Experts of a small language model: 30.2M parameters, a shared expert of 64 neurons.
Below are experts of layer 7 (counted from 0) of a mixture-of-experts language model. Rows are named router (the router's row for the expert), up (a neuron's input weights, with its number) and show model dimensions 0-159. Each number is 128 + 24 x the weight over its row's rms, rounded and kept within 0 to 255. Numbers have three digits each.
Before each expert's rows: "comes after" lists some tokens at least twice as common just before its tokens as in all text; "gets" lists some tokens that make up at least twice as much of what it gets as of all text. This comes from a sample of Wikipedia text that the model never trained on. Tokens count by the router's weight.

# expert 27
comes after: " |", ".", " ", "–", ":", "|"
gets: "n", " 19", " 2", " 18", " 4", " 3"
router:145110125126093111122107143156151144134063107129062131119129085120097100119099106114150124124170115126139175152150099110122147143159122111124137108111118136101103122166132126161086084156132119085122094108157137130147126150158082094126116095130152152138107097131105113084126166124100148142095120121110083127103128152153133097153155156136144125137150099135142142109153109159092171138131142094098140134159126078111143156129142120132138146113102145085137181126148113118141137194133098
up0:146110103105119144151138088155100142176095133151115107121109100126137134131124142153116132157125100131135138164173127182128154130114129116090121099137106124162113145135094116096095162141147160058167148126139173164119116174129186106131152136130135118118159071131131114126122149115166139109137145129132123135151120125171076104123143094133125111134125177098174103116107146131091126116146105126108100154133147110119108139127134097148080147110136120119147157146135146131106211124128163
up1:175128112131087127127090126094141132133076100119115141128134151133166096145098138120127092142115134108121097121070110109147085086122096138118151068132138109124107163140111099086118134138120076136158135112123185110154123078151087181167123188138120132141105121153142155119134125157113123138116130157141136154116161138128102131145126122125142117100115103151156100146133109182131112127182143124094123137138152101165121119117132146143109135156116148125121085137128121081138166129132177
up2:106081140149139136122105150132123148113127136104117103111111167100137146160135076116122145122126132100132113132159143129078116132136131153080153147147099149097115122160135142151131144146129107131150107116131097155141165145116101143104104127123149188143115075138173134100146169067173143131092141148175164131109074143131114127148112112146138119055108111127121151121132149137116134146108128119118124141163155099159106129112136110137143187109106070142093149101084120151104115135136147
up3:128139141128103132106117155126126159137125115150117162073077100106139132081078132144146152136130132122121119110106107141148141123150098136161148116133146116136100099167121105133114089140109115117139143102096098119091177126171137098154143137158134130105102125145095130162142127116154122172139077161093108105107132171127117149137142151127137126128131104156137120129107131149135164112085136077071106159173148087188148116138140164120142149158089121137152110151070102135146161127122152
up4:141099091116155122142102102119107077126138124114155186120084115124154139100150135155192111114137129168150184136139127104147141134153138128127114133104102139092131133090081142119139140115108115161157046112141166158160130130146116105117139119146102142164120114115126111136100154145140128106102142108073103130144144092118121170098160124114146137130168109162148135106138116157151132129112110126149178114153146177089103116163128128137133148146171140100123116112137111149154121158095108
up5:133121169140157142153059154144150152101169132142161139130105126147080157165131160109107129142137139102149117127111141110101090132146153152101113178112126116113119144167166139117089120134092161138138117119139075118154124152142163147162181120103108105111120055109088137105107137131134127113097112116125154124072125139141156175112157140176131131141129075105073118132145169126150121161125114118108157121118093121119145138118118145126125141121113087151117120108138093112119138136113142
up6:133130176147130118119144099131119149115134138145100136088126108165142142160125111108157114132148198153148140128094126099123112142147146132175113103143173132158107142094118138102145170137146133086088091121131111145139151082114136145098148123113101074108116128125101078125117109118126102159100121166157129083100138110153081149115141128121133163145132112148162152149126117095154172138147130104125131122102164085173145139151107134166120113135113154147179108091113109144158100091125100
up7:139104142119096112136136122144138105134150085137143128114124109138139136136155175155138110133128158134151162124149159164116096119140129149129102133147098111154109103122120131132118147104104137136118096140143139112157138120129151170131122137115127127145144129137139175132115206131080111136121065133117132134118119090186161141146196094074173125140126161132177103098127169124111183112124136139131073123145142120123080131153084143140106157126147175113144165102152135127135158108107159
up8:161084125151113148125106160131099138154109137106123111164148131119147107126180112142169122116110138120109129090136140097118107113125150096109083108125126175174095133133119146132086150125146085123162140153174120118101106162138143132126098137136118134138144116140129146081118147153161159136098121136169149137151124117111175138157121086171167098142112103127161110097133120163111171126170135136132133157122176134125110130113137117171142096058121148116108087139169148162114116107156158
up9:174087094139106114114095146159114151145099125105115129132157128100108136129123130171118110122139081158119135138140088100147109116116143148132099178129135114093114141175130129074114142109110133134131108129172136121090121104154089119139092131155125109176149166127100131074112119118144144137097111121082115157149106170125119115150125113166130162104171104128138117130084141108116117122117157124071126089148122135121126137087127154154089151135114150064113167122120155131091096128109161
up10:100121145121140166160158095152111091181142112123112151082184122134127093118161093109119115064135115116125105107134087068122107124162123146083152119097143101163139106104099136144153138077111113064107123172097165101139121140107162118123114127178144120094139114152091096142155150120137128149130130118162138099156137130106127107155122140151112126164144127100123113076124143159119128101107118159111151126122127140144110167133128126113128137115122131140132139142124109131149191152099129
up11:176156135152103137113098123118125156143123146133096145127154163145151163151127079135139135115114116135126092115136146154128136103091126112104174137134138149141120116137123164149079140126065117117126059127162104140104148169097129115143176140088116044117137131149112122138134147153111131117120130124124173122133126159139100152117097116109086183158130117147116100089137121098117132150068150119132120114164146103094153178163112135130110111140133149116133109131123123091141159105106140
up12:155134107102112135156159112119075137133121120140100073109126155176089107152115159148104137096109140123116124171080108111145117150093136099111136109127140137097107138155109161117118112139099162120159138206131108122131102166132122144145187161134134165142123136165138128113102065143139117148136122140170163163095138107124091106154173115124144102132112169084142137119136150154111121118097144134109135156150131120091127099119093080137113148127097122147109094114120139153139139146130143
up13:168124125143135116132140121095147126117125117109114113164176168128161149099139167165094112090142112143117114107101102112141124104162142145182153091149084146148137052116090097117098145139132129121138120139126150102123133124149134139094095143099125144168111130108141115140175127146115115143149153132144092140141118147167139130146182101146099062133114100147140134172137158097094153123110138153074104142113096142178128111122127149132099115121158148108104117089137136125111098143152157
up14:093128164100108135092128122132100129090120143123132124144109120189158113135142136148132109126118133118176156139147142147090122126138128110083137122112098134116145127145108127101170097108077111111095091159124145134108074056124168110124110136146123064133071159158128147159160136111115091147144113130107155116122085122132124116140127157143165150113162158085140108112116107131106133143135127159111121173147161161119148112139133112150121146165132146106146131156110144156170175092121107
up15:140128154132108139134133113154147084119116131119126131127124130101125086133135088155094115130150147131118164109145148107153134132129127150159157103177112132074156101131093122130139161133148120098111107166150098112119108134140095132181124152139168112119128156181116123083132136147138179102122150072124116164119151144139120160155178113137117151155098120129100106117167133123078162144118111121130082163105090097133145179118132130101114143126103170095166144136153123143145113066149134
up16:114092118138106087118087164103147170103101097084113095094127142118083165141133172138126090115143109103127141088145131138137140128116099106142127082133118150141127114167124144110117159112107105114159117122114127108129120176135118165105083120156125084135131106138174139142157112078103122130072138077120119141159127132115138148105096121111134147150138133112128156117148131111151102047127125141092107177145138135107099153141111078116125143133113136121130146072087136133140135113114111
up17:137129113127156088128069154105124162068142151131112145092165114141117150127157126148153176152119128154137145129152098124104108115146107161119114119079130102109121070107132148168106089123164170097129142149130133117104153171083112151122173122126105141132125129129168135125127151129112161097089107111120157109144094133108118119133155152094159140071159116116095114159177160135157100117128110142152139140120144148133108153127157137114099143126177139144107108122131133120148119137127061
up18:158136142142090137103167112119096165084182104113159147140137103081148119152091147162159141100079102144129138112058125141168188104153097140097132147168175127136137126104152111120120096125147146126135127095138137111139156139141125120145163102095114109144080132129156158142106126127120150147109171127113189141131126142142116089141127146116123159126127113143135120133143152148108133123098140128090129122176111103121129109170149161129140118088167125126139133093154097080132132138141146
up19:151162172124126170094119124136179114109107103086139123136162141127153111138116170104189127149129181146124123075111141150130144107103117120123115166149134141150122176139159148119069113162099120068122112155125127110114109146142119093126138169086153120149134126112099123165142132169126129117104137152108119097123122102108128137167146103162129117117121131104133099134150113151169141085124136095147150152091170128116137109141134159120111137165072184155158150139130134125137124112120104
up20:131111126104120119120135152138120148168068114057151134116083117104084120173106145143126114121112134126124142112092130144122164128085149104156148150116130119119112164127112147124133131123112180131107077124129118171091125112135161147116114110117137096184100151111173129107123103143164111106105131107132099176197172109142116116125123112129143119121146099118107123127126089125127145091146155090112061135126149129109134136116087096130114127114108119160139095133107124142174113158141089
up21:142126130146110112108134130162163145188121105128095170124112110135123117127113096154142164099125168153131152062095159109120099108130119072114171107145126142128113093109158120142127138169119152142157139113108127105151157131160157112116140114107113130107157096126111137151100122146166164160123070092150103145102177152144127113095123094137091129159150079134104128102147105118087100111130125089128128126142084125093147132161122119143119119099107101105156149149133114102156140088151155
up22:200145124114104159145093108159135168133160122108128147152098095150142129146105120110095147151196124140126126138124202098113131134117123140123111123119098148129056129142148158133128153120129105131078113126150122183093132119148098132100132098122144162149095123112114103116131159118134134098135134146118130124131117180129212118154099142120126130143123106155125092127134111115083098133124099114135099109113122111113115144155149105094148117093143136114101120116151127172136126172110097
up23:145137142108153090147125092121137109078119102147167134144097103120091138084139128126110136098116121126154121130148119100063096095147159108108131130111103165132101115154126137144117114133157136106127195184155126132202099148135156124085126137117139142174125113152174120126170145155132136119046119118146135139144137139081171142096134123118124123096152104119115120154160133130127136103106133122120102122076118131175160119081152143110107111122110116119130137126141146144149146122123137
up24:152131114146088169109137109133126140080148124134120105140146077112146101078083139112131155151185123124170095112108106160158093144146074171152114108162138144114161113124112114107098103134147135108094113132110145108097106132142125127137149137114149121161092097084120127156107102062135140133131104172123150083120112147143126095167152143147168137137161102130105114137143085114110110122112155152138130117120126110185128136156161096099118141110109128144075151112129151124125117127141105
up25:174120127109153152124152134103126137105157102113090113154161109111150153184138110151138140153128110124131114114129095106161142106107108134142104136135123148161116138121130145089105100121121156150147138144143117133109153148105112128123185090133141098155079112111120086107106136139158154084132138136136128117122080137119153153170147153135141119117120116119157120087125174115152182115126141097091149126188115122097204105141106167109137183095128131115127147091174119153137141098132103
up26:142129114060112173141129081105073156126137139116109105116143112105135180159105146152110090124135151135141162132166154132100130149155111098132116148143121110111096125146163092125120179150141123167134134164116111166141164124139096130103129093086144145150127124091095135090112128159152146099130192140105134146096148120095147124140161168143115133111130121122137092122128095116152163104145125089123125112162143123142128082091161116155115132097157118113112112150152160136167118145136097
up27:146152141101115110165103164164138158142149122119113154110185115154117149134139066135120129100152104107146105116122106128169125135138156084104135128114187123155150095153153142112091149115105132105138135123146147117109158128109100146121143120089144148087135124150157148093132112101078059094156104147147145128142112138158154116127124127134135125120105116124159128120144109117101129092105088168102143175132156124120133118107143089120124117086132134143145191178129162141114111174106099

# expert 8
comes after: " 19", " |", ",", ".", ":", "°"
gets: " 19", " 1", " 18", "2", " 2", "–"
router:113108133108119187137087102137114114158104155114078155152117084108119115121102126131105163129168143120122114143079102111131161137174109137107123139113063135153100158144148116137114137086131153092103129093120119084168135116117099124152153098106136171136093122157158129106169161112108125147126116103093098110123121141146102096160126148120124061151136108104110126130086126119135188141117165128120145136151101101071142165121130159109143136126117123121140142147122157141100130104119121
up0:121125093113104164128131114142180155152124110123144115113138115184123129130116139160094114156102136165122094119122123134088142064117083151142161150102135160121186097116135150149107125180111153158150124098097135168143120121103126151167155168146124129157131139123128160146145130136137161149105099159133112158129104088164131119147145119177104129146074171114119105104172147165138159118152117162114132127162106136153121126074146154139113148126141142144154121109128129142146143106090100
up1:126142120130118168129102125104138106119108148115112074133109156137115095167147142127122144140145143175144166107094152157144154158127123148150145108137119116037142140138107093132104107115120168123127159168139140106130107070107127106151141147131151092129132111080130106120092116109119152126096152124160188125122113128071138119179144142108169135120150085110117101149093122093140140169119155149112123102149117113083141117080120125116103128121146130100165159130148136123127153149159127
up2:158104154121077132145124110158109070144105161156113153157131119116141145129118109151121119093136146116122102135112163101175096150104086102113126150152109133145166109113158129133109115129150107131104118135175122135118147147126172113166133133149132130152131144127102179088164159128128125147100107075136095128105132074099121187162115088097118157150145114146110134094154110177111147158110149130143117149111127165078155130139118118120135123106129117139123160158097140138189142092148128
up3:102132138138164119141098102116117141203102157140126135108172165132136135177121141145104080143171149131164134124129133108113150129147112154168123118092121130179085132100089127111128160147083157152096155144104142090153141143127105141141104144065121161150129159114161132120147177131105131119109128153195125114124110146117129122138139164165108161133144154115131142151142155139167125131120110111114123077142154085126147122119141113150144124141137111168147109102157154130117165142163143
up4:149118140128128093088168148100124160122175145112132171133113123124121109115097161103119101124154131150144140133101082111069120110152165151103130151148117160145143126139068098112150135115111172138162133127114179124137142174135098136106102083124118162121113127145121123115132154119127122101124142141160110127101178108208121139117144131124116107124115076124133113145135135094133131121120151124158148145115163131173146115158138178102160104118077112121144126155145189136113113137148152
up5:145109124086167144121148099125150130180125174065140143136134132106123168112159117141153116116123132168127139134087166107152120140145087142156124163152115100142091133104161123154168142124153100082106121097159105109154151151164121108108135130106082134189093119153121142144108134134157132133130103137096111138153113184131156105139113122147122115132116092156153145147111143125163209112154093097133150135115117146147108125158132157120130115135157089144115155093153125118104111117122116
up6:148124118122108165112141066128139140096109133118146086157125123106123127149087143128093171154131144155153133103160161157108137149092128105080089122153107130160103131112097133085137155121125124129099106164131078153140175144132132101063132127113135115107126143110121100145126149127126100126120110146125135113123140099119201106168144155095120128101159132120165123105147114105142124141099138128130134118098181067142089129136128092098103139116172091098098130152146162154123106142123130
up7:124107129128155085127078114039147119171107118114112149167140107118101127165137129082092106105149114117096097140084108125162138150177090151145168075124095144135150114134139157153161138124140137149130098119126133120147131159147085114131106104115113140156105087138155105123146146121112129142154110134113096135109128083132143098127117138052171130112138106139139114169100119142119139151169128114116126119139141089142136167134126120151125129131128078123101130111123130177109127161128115
up8:169150123148163115178098131130119131129127149132126123121128068131105146127126092110144135130097144131106171180106128104180166166150133098153160133128125123158142067145121093141090153127133198126134124131137122123146138104132170120174104145124162145176143116139182153120161126108070155120145092097105103123128136110136168122140103103111102094172107119122119146174140171168139119138128142138120111123123148141138147140143163154156142133118138164121152132139099144131107149113102148
up9:136117119107142170139117152104148088149094143182080180146142115125152132131122166125097116139147132107118118110116155097127139087150164132115167154086118117129095129175132152131134123124174123137095137169081154121162120125151097162180116129083164088128106117135140137111124150110106154134171108140183124144086131109108116122131094150137141140143119111143140114110107142122100142151097112096096138148150118103129160145155111101086159094127118140131173082112165154118128151127097119
up10:146119135143084148107138186112132128140094140126131144131117112115096142100084119115090107115128116119116078109135179144089137128161102161126097115163128129080122135116115091150086124106100140088141110145156154085111187113131137139122105125144144125153146096140088164066122111133164185166105119095115106113122141112147101178139129129141155153107096111156118100138097112139135157110152103097091134124128100172163139134122151123164145126135119126131145170116088129122124096121139116
up11:092129108117097142150109138091104160178121117108128141116121106126092162159113156145141132089147150082116129181099114119132096151116114133096170103105145169107125153129141100176123135114122143136165112086116146129153089120124136082140121137109122163157147092139168137096141146161122084120147104142099128142138120128122066120139105134095094091138124172133081143144105142167135144149128075171110118135137112153161144160119167102147114110132144123112152125121136149147082132123096155
up12:130121164105168125109100156107103156174133120094121077166130118136100122091118152154152099160127114175114088126107095113129143146131148108116149109128127127132125113116129138081097143101138147148123117110116106087161140079092193069121123127108149160128115157137157163126148095122067115102126142135113122121137123105112172126149154140109089146123103128093158136079125127094096139133167115125148119137117105121120124164108119136126067152148121141144143166138120108146111136162110172
up13:161115121137116084177114156144121169140107145132117138148153128175109113116138146160122117143103138133114125113109146116124133158187079205132129163167149162166109140137100139106086146139152151099124134125111109146165138135151121151096155140124143144152101114089159126111159140114136176129161079164136119125124122152186143171111174141165160103102100126126131164153148170136146133127140150140111098134105112160150114130137142119134127096100107153118128146136106122145091123107099091
up14:142121161112100133110114129075152109148153103094127163139129108138127052154119122132128071101172122147098158066089086152102156130153140142164119136098103138119155117104127119102114145105124126145123141114178137143122087160123136126132115113142156179098108125158161126141118143161144118076095111110099152104124139114140096121160102130135117099121111105088086131115111148109113137119091117130127138118124114146143183116144142149158135076096088144139154146095147140130142144163138115
up15:119079148135122168153144126130067073084105113118123136179119098099153123129152144165147130116162114073084147106161133114110133132168137141065142185117109144158165171115116115095128098104163158125132119144110108139125117152130136121153127144123089087148136117089087131169120150121165117143139122123119124110114146103125127127141149154163124170149155113132109145105119135130125115161132144171159166165102119141126129105157143137110131155081129143119147104119154117130119135176147108
up16:107111110100156128117103099096123091160135124103152177090102134130123121126104131131117170140121143123129087110128082119154129124152127141147142165121154117131122129124130182131132157146133162095076145120137117093148101095099058134118143071141139162120156139184159150148139132159137119143141117139103112111131097157119116109167125091136103131147139114125148108136135134135163161079141131179122117173121124149136121160124172129099098150139134130138183155130155157168111138137148181
up17:136140135079102180166154102124096122126119146152132145122105135137104152115108136124131122101059175132108127102127173110143142136187122112077115096146133151101085168136111144174096112168110110102146124140137120160115140102164175097117108096139137121114109103115112132091114179158149140172105151112131120156122123150119134100161123130097128142106110123136086127100126107136155146131141142121100114151159107106122123166141124122117114108085114119146121132162135065139134121078161102
up18:142092132086130130119128079158137101170074143120119145144144154104150138054118134087119139176135114156154153098067129125135127115132141167106154086155122153109124111151155122102114124134116111129114133135114125107128111133125117146151157107120111078101074114140099117096178164101095132158097117125101106144138121139164133120144116121114110156122139081099116110129097170100141095138118158137138133159150090142122125104117129081062147112135150103148126142124140101115177133131115134
up19:152137098130151120139098171112124179117078136135149137151120149163138119108157141124137084087152138170104119140120137090103095134129133132144156086130111110151150086110131106133177135101097130113149048131126132059148146114102146120108115124174152119130101110160093136072157125156101164115163120115126136107114127177169105115102143124099142110102155153116136134159123155130124145123132084143104103127118154166139133144142159133112161149156146151155112127140115127131165136155107129
up20:123128203126140140127147084119119120147106139127125150094139151157152117114141150154116100127155121088118147123152141153115146112107181104128135148112080154108136116122145119127094140147120146127094156133123132128129064110142112104178165138156144150122137111136134170183128186118127149150102108103146128114134152173130100128138097110092122182171120127133126104083148132159160151123133152107109105150103089146069116137085168140157110125158130136126105131130117126088164146153109112
up21:095101150120117147124107146140153103150131097136130119115129127138118161128083135126109114150177132103072104134070133110150124113172125117148156123146095138115061143105176126147183163140122159170126153096127128098115126119147103128131116101151110124119111088155145165119086097102154111149166124130112153128157126152112106118150186167136125136152130131179117157136137109116146144095137120113142128129181103115111113130154169135128123092131106148117173086109122126112161106144095167
up22:127167124128122149155126094171133087110129107080132140147103085121126159135149157158167107137122158150133136127146102143123106142145157151103129101098190132084120124149109146126123158111136121072116127088115140149164120119111143120145132140118129091133109148146160103119075114143117093127141141135137106113196111081090162147134190156087196077145113106126123125120095093104120166095121117123141118125113122126128122142104114141138117170117118164133114126127122126119119127178098134
up23:139112125122147150131153165109120122161147101111120086119160108121173135126134100096083095123123149103109141140077126131114096117123119152128145120142159144112123117162157120106096089109129157150108118114162125122138119110150146126129097140181135117139136115106150113086129129138123110108151097177121190117083118128103127122118126096129136061162116125175112080146115143143102112133101144055121118108144169183104126138102073158124113157146132152093136140091104142133124165133135144
up24:098132110125128120122090156183141112116064140107141124136082145113129131104164127130099145157101119129084100128140117116111157108139209136141108104103113133160119122110088164163151133174153091127115142137104145135113094177125142135142135142121121137112101130130163135105126160101078151120098142086118120138120123179120105149131123157134105104118114113123165131145102124080171141145085115130171101137103085128140133137086167126114143111178138120144127102126133143144122152077115126
up25:114070151110122114137083134161129106158125098124148099076088117120136157092151104159062127158119124154115142131132103100121130171192124118115112141144131134127111123118106148158134128156128128176104163119126136135110145122117135138124136098150161134122112132141147134102136134137121125103099087124094106165134069151083136150168132154097106105145127125131094145103108108156191139139107181156160148117134095080128151140123120130138163150162092155135132147149120121111120169103111106
up26:127091148110123100116109078110120121148142127107102144126169160092135121103126110101151164137157159142123112104127120095151067097149125167138147123156108094119147168150161102113143101128128118086160105131139098095144132134169141108116107101101118085125116113138134153109127170141105088110136130134130096151112117158143119080106129084111106140128123108138153110115141184133094126197180151149134142163112111161127105105152116127130133134097152115114113153163152156163132157125179106
up27:167109151188135152161109111136099143144111142136176157126176123141123116142138107139146117120109160081113136129136120131188121147120127182147124130128132119098093132152138153104154124081169168121120107143119081133168164094102108132170158107123126121127146141043119129101154126113111143151142119119121140091139101135129124137121140106127155143111150127126080107141156109163146127168115108082122151096108119169141106104115126150102109167116141134108105127120128188145114134127128176

# expert 15
comes after: " ", " is", " as", " with", " of", " \""
gets: " a", " O", " on", " an", " A", " S"
router:104138138106148139137114106123126164093135140138125135142118156132100157098152111178143109100133179121110122083101145100155121131141133150117134084093085074147120138132117100135140159147111155143172073116136137156152126105124065095171114104154136139132130116114132144120174163134109111156136109117156127128157143130149122156153153150139150107137123105116074119113184135110143116115161170126125163134140123105090121142139152130101125170132206152124123106166122114151149160125147097
up0:108113114122149108185109137139121130090159194116108157142056085117127137085141126119114156100112151113115115119117084103157087144156108135156143126102094101135137100120129143128137112139150106109117093143090120150151109136117105129150149120138149112102094151145198101111126111097119146144112129129112142105072151130124139148138158123144115129157109093106171146143151102123092125116096126157143169115091102164142094157123125133147119110133141138166138109143179157153128127134153074
up1:125134107133127111161124140146091119132127138125139101124132119136095086150161117132124169185093150082141126132149169118103126170182092099107151122124139131124092125141080144129133145101116167104125149159123154158145142144171117099186164088148111125140144095137124187152093094101140165133104123105163115126154125112113147147149110119134149172145098068090157092151113127137125142129115132153102138130136121119128142160095178140119113155103130165111147089126139153117105161140142113
up2:096161068136158154096100112130150132105117107139124128131094140076145124097114122154126089091142159144119128115153162154149141136146147181115063131148130139126149110146102142079152106152132159117139156122123099130108190114141103123135081144122119121154115146107122146109128112137142122177162126110140131142100145125141138151122096126161113085096122075139124180129123133164102117117170174107185118142125132121134101121094125138124154202144112108113131142126111104122124100146116139
up3:121142120122142143093119153082134139117101178146149129152130158139135158115098128114127150092126135145164133101155152149072115131087093155107082085142118114077145166101076152149127147110130129123146114107123101144149152142133112162118110143086131110139151174095123170100114116110178107143129119133109129101138094140111123114164150130127153094121101108121136120111150165090190121130166177103139134120171125064121100130144132126124127126148155131114132099095128149111110141091160133
up4:115138130165145100156094173093142128127117122134101132122104126209135130131164124165115131140108125114080135109137152095142117097129142111157107135125111105083124155150116158108142133137160105104109122131110123141147101155125116118132118070132128140155129118107171119129145151093137127180159128118113066165129135087126144112114155123144110088123141109096137150152150124148153126120145104196116147134096177111152130135137121125164102130130113139103112055172133141113162122080099123
up5:102176127118126133133107121131154135139212131140145144176131121131138116109142117134072082093130148122151184094132123139126134140121134120078119152111127095128104109132128164115156127116121120156138141148138105139135128089157153063133145163072141122139117149090165120115142141116132140146119186162162130155141121132149146120158098115137114160110138137140105138164111156129108156110137151108134134067088149080130113101128085126128127118135098121103123158141178151156129128109093093
up6:165132179152126128141131143138183128105138093151167112105151175115115130124154182083110109132109089124189100120160134152110118143149114160116155129101133173146097138181102126124135142117143117164120109112163117103159125144145114120135126080110122069107133114124122126152141124172103112195135140149095090116127107106135109122087125099097117125089107134136131142122150160144095114104152123157082105104138114128137165138159135110123131124136094139110142166122116112112078104122134138
up7:100142106146104193082133088144121156137120108120069102135115133113120105112099179145131111136131154117077101152165152175129152109138151133139118147088101119147170141161148123132152116121167126142151151124110129099115120128151143147116089164120107160149180148128150146082142107133110121131171140156108144123128143121142127109134110145115112157137114101164117143088107146123118179142171160135184127168106139136140126158094127104089124138158122127095144081162123102119139154158141118
up8:132157129158113132088118116142158141128099119118133152160120113117103131105150128134148115129120116139153101151149183169132100122114147124205129132120124120124101113177073129130130106118139116165127150086175112144182149161148153174130128106099122143172133129103142098154103153150128143121131123120148138147101177159148180125108096152105133157131121097123146185149133119120135107155121142079173113181128130098138145167140098094107148133144155146110149110127112150178137148114127131
up9:095098185115117164134154121122107090150151134131137136151156111119145140097120116118104108142114088152095140133107134140124093171116138146161124107134089150134099133152105125154140146143140139138138093156186112161155120130137188118119116106147111139111099105106147125124114153110083096133168129114101115112128150114129162168121126180095121143123101124087153120132106124157190092132184156136142150145097113139128133173138135113124171119109095143132095119166129188117120108173146103
up10:175118114187159171163140119106129143173152169124124155128096104153090118069117144103159133126166096134133115141148127152131122151132090175101154098099152129151120153119116128158129102102137155126113128121116176138109148161126091092097136165145115151163140116146135098126149097125092171093129133136140091175112124142126124125136126122110093097117150110134143123125137151084098096143140127103152171139167100086131129139132157120114117107149173093123134111157148157158110085134143132
up11:186129138141134095185129155149129136150150125133103079164164108157143105088154114147096135145152137121157158137114135124093125112125094116132150130120096113164124137133119113147130127113159104126104131126087215135110118185123099121117127113177098133126096120130131123145173104140088141124141114111086099149097126143167105135137130131122108103146128130143123121160160141112115093091116132091120118130190094115082152122117155120099115139111152145151150101172138181125113119129155145
up12:154092121110115141120096147135133133126130115157136169118135162160108105124163116129132126110141127103138118082144121103083111149117070135166145102123134134078127144100131139112119152125125153150103091139125156128194098080128125070195141115140144118123176145116162150155094120118124136156121127151177133133110113135110106115171141094135137153138095108150118127145176160123129146136163140075106146104076149127137157119154135140120118117138118088131140091090179160123124147142117150
up13:142119142111158126152087091157126156124141131103112162120136142105082162121140090146127116118114154138062088118073130137137143144123119165121147144130107121136124131113101116157115102124073103110133089105139138097161186123124095090094136184116134142118090128102120130123118125130119141134092186102143158156173138110131161174153178122155162166141120128158124115119124137114153164142137124114145105096141150126125133153131171112117149121162163127137110149142102091109110175141163131
up14:116139156072150107093146145114135155123076104131137159123093136125147151124147130122130137145117097118134119131168134099125101118164117129156168108089146106139135128074127134103135152140100130134123124133116118132194125123115135141145123140120118117090201132108138076106164130139071111140170150111137148095155142138160123101068125093110099088161080144117149111098170147109118187142169123141161130138150135118129096124114143145121153116149119158123116118097123122114113104130143179
up15:116066135129132120191138102117142128133164069140111092133150110124135118130095139128123110171091146158111143160137109108150139087150122115144127119138089114099096111092111114151143150133132147139107137125133167137135188072162147138149110110156056111094116118104149170140130141118140142140104146154122113132107094076130106169101136114117131096158126167104103150101112137143107160148128089129126122146174137149108090145136126084142135125108143125095127103156120126152143121081116149
up16:143144131090120196120132146116112155113133146108087137100137164100158120112145161164128117118110112126085149095109157133128116128122146143168129130104150114122096096134148114147114131096149130099127138082170118143137084159112134163145105113107158143087150148080131109141125171119136100150166161093145157122147165151087117128112178112135124111128079100136104131097106094098173125164129101130141169133122136113126137116152140136092079133108112161096140086140139140116119135165137081
up17:140160125103123144114152122107108097139137117112136131120096142107146114121103125108185119153138130162132096131114107126194134118118139173152150147102115150177090178146120092118088080087110134093115088155126127158114169121122139164153181135102118115150121064111113123166125113124164136167122146145124111115126117117109144119126145070125129104139168105127130121133190125161122140138102110099166149115105139127112116155112179123134106130124180138154106156137114139104125143144108165
up18:136138120113119153135124176113111088145112104119144096143103184160134142132135109124162117140130146081120120122101141120197090148165169124148133073131076132124121171162124138118142143114122132085117115099081117089102111117116160142158159145145139156148120100147125131124155137133101111139092125112125125146102158090114166123159148182088101152148109126144111111120129110121102133122109091134148114150100096122102150117121096093113128170175126134115134102132155128167171135152152083
up19:101091146132151094134137115102108115126146148126145097122138155107077117160126096153117146133135132138150180124130068090093106148146141168138094124120133162110131134158116141135129177133119135112149114163109117092130111150132171146126109118135161158126141157112146155106156173115112082142134133111124119148143107104164075109105126102132149162161138134161102104111111145116166107154145149119079136133147104174139101135193118156066164147161130115145120135121148094170133125147112149
up20:128125181104112053105149096111072153131121171127146124130149144106103124136135108147136173144156100130125112140133122132115161128135135135116108115154090125164126140101100132149150112096119108149151110119127151099109160092136126153167145090150143153129119102134145139134186129121100088085145140142100140130146129134208137144159144149128145114133122103161175147132115147127109113132141138120135121091149090093128128139177160111117141180118130136144079088140128151158125183105147139
up21:141105141114128129139135127151123162105140106115125095109152167119105093149158107146127094106125126149166171103166110166096122128112089086156123121124161110155128061127148120113128164126137104118123125109171170156170153107146115168163099149118157131156177142107149089093161161143102117090106103121147160106170104151125103140110103104123124103097110140117133119090151132166088086112142131186136138145107131126086108142115158114122104111118129137183127139132113152119150125119133126
up22:131143084124157151101114129155111131167122133092105090214120123053176101105113154150139109097117120111119136147154102095061184156111133143099161166129098104133159127111104143154136121111111141121114130110148157164132166134083113166122119129142104115139146123131155120112127143106154133076143125136154142123116107132160081121127112151152137124154114117120149131160168167112119104136118140094186135114114124131123140135120128111128167118099173119116102137128109126159130130150125107
up23:129117156160106090149075168164149131132122170154186123119095122089120086138115073137138138120135152137117107138101167126086101103151124153079152150125055186141096136122123138106142141142164170128132107144118139129136104088135120108131145117114131096114117154135130155117138131145139107138099140138137145140183116150137176121155083116142195134143170101147145116111116126121123154128092164110114140137082144153128121149125114092108137125154146119144156095118118148120114138141148126
up24:118125151131161146132168090184110127163099153092127140101146157118117157114131117096127109139145163153122122057166144137117111139138136167089137126104100131145127113149112119140146123116141147087151111144128084137135164117087067140142148136156145122126115170140118117113129185161142147133180088116167109093129112096160139143175136122122119155133149105125119102098149136113117152149145109054150145104103117115122143114078112094106132114106150149121120176143108110142123108132141123
up25:130116143110156153098146154113191147125130130134152129123162123141129133104110141114128107135132107030163110098129134157113126141161126160166113150154153118089114105143088104150198129164105167112140116140154115128120109086112145130135142143164122120113160107112163126176137123123105139129148099071142081164128118126093093134095156141124144080109133161147123105144120087110123103097118137124133171143139142124117158102120114095118115138101118149137123131129127165115086155149151109
up26:127143111093099113120140139113135155153146176111143123115162160116143100175107114137158128180137124141133168142083148115132073166082138138116147131103094091152113174108149157134134115095145165108139134180132118117151122129109083098143095162083098152126162136146126104117129145155131115100133089124136179090097158148147120147169111124145127158132124113102123131132146142130154104134131147119110133146124114127085162113130123151130089175095114168103142148105184102164136146142139113
up27:190157145118118161109099121130155115119113139161141126163094152100138123128122123143137164141145143139114102099149059130147117167123115120125085118101083151119155152111126139154157171111126156192118091146137113136094093092113146126161088114076135120119133102142141137136126115090120124144173131116132156106100136107139134137122140138089142130142125150127151138118117148093117075130135100130133088132114167180130160146131143084105146160110138109095132139137110174119065164110119113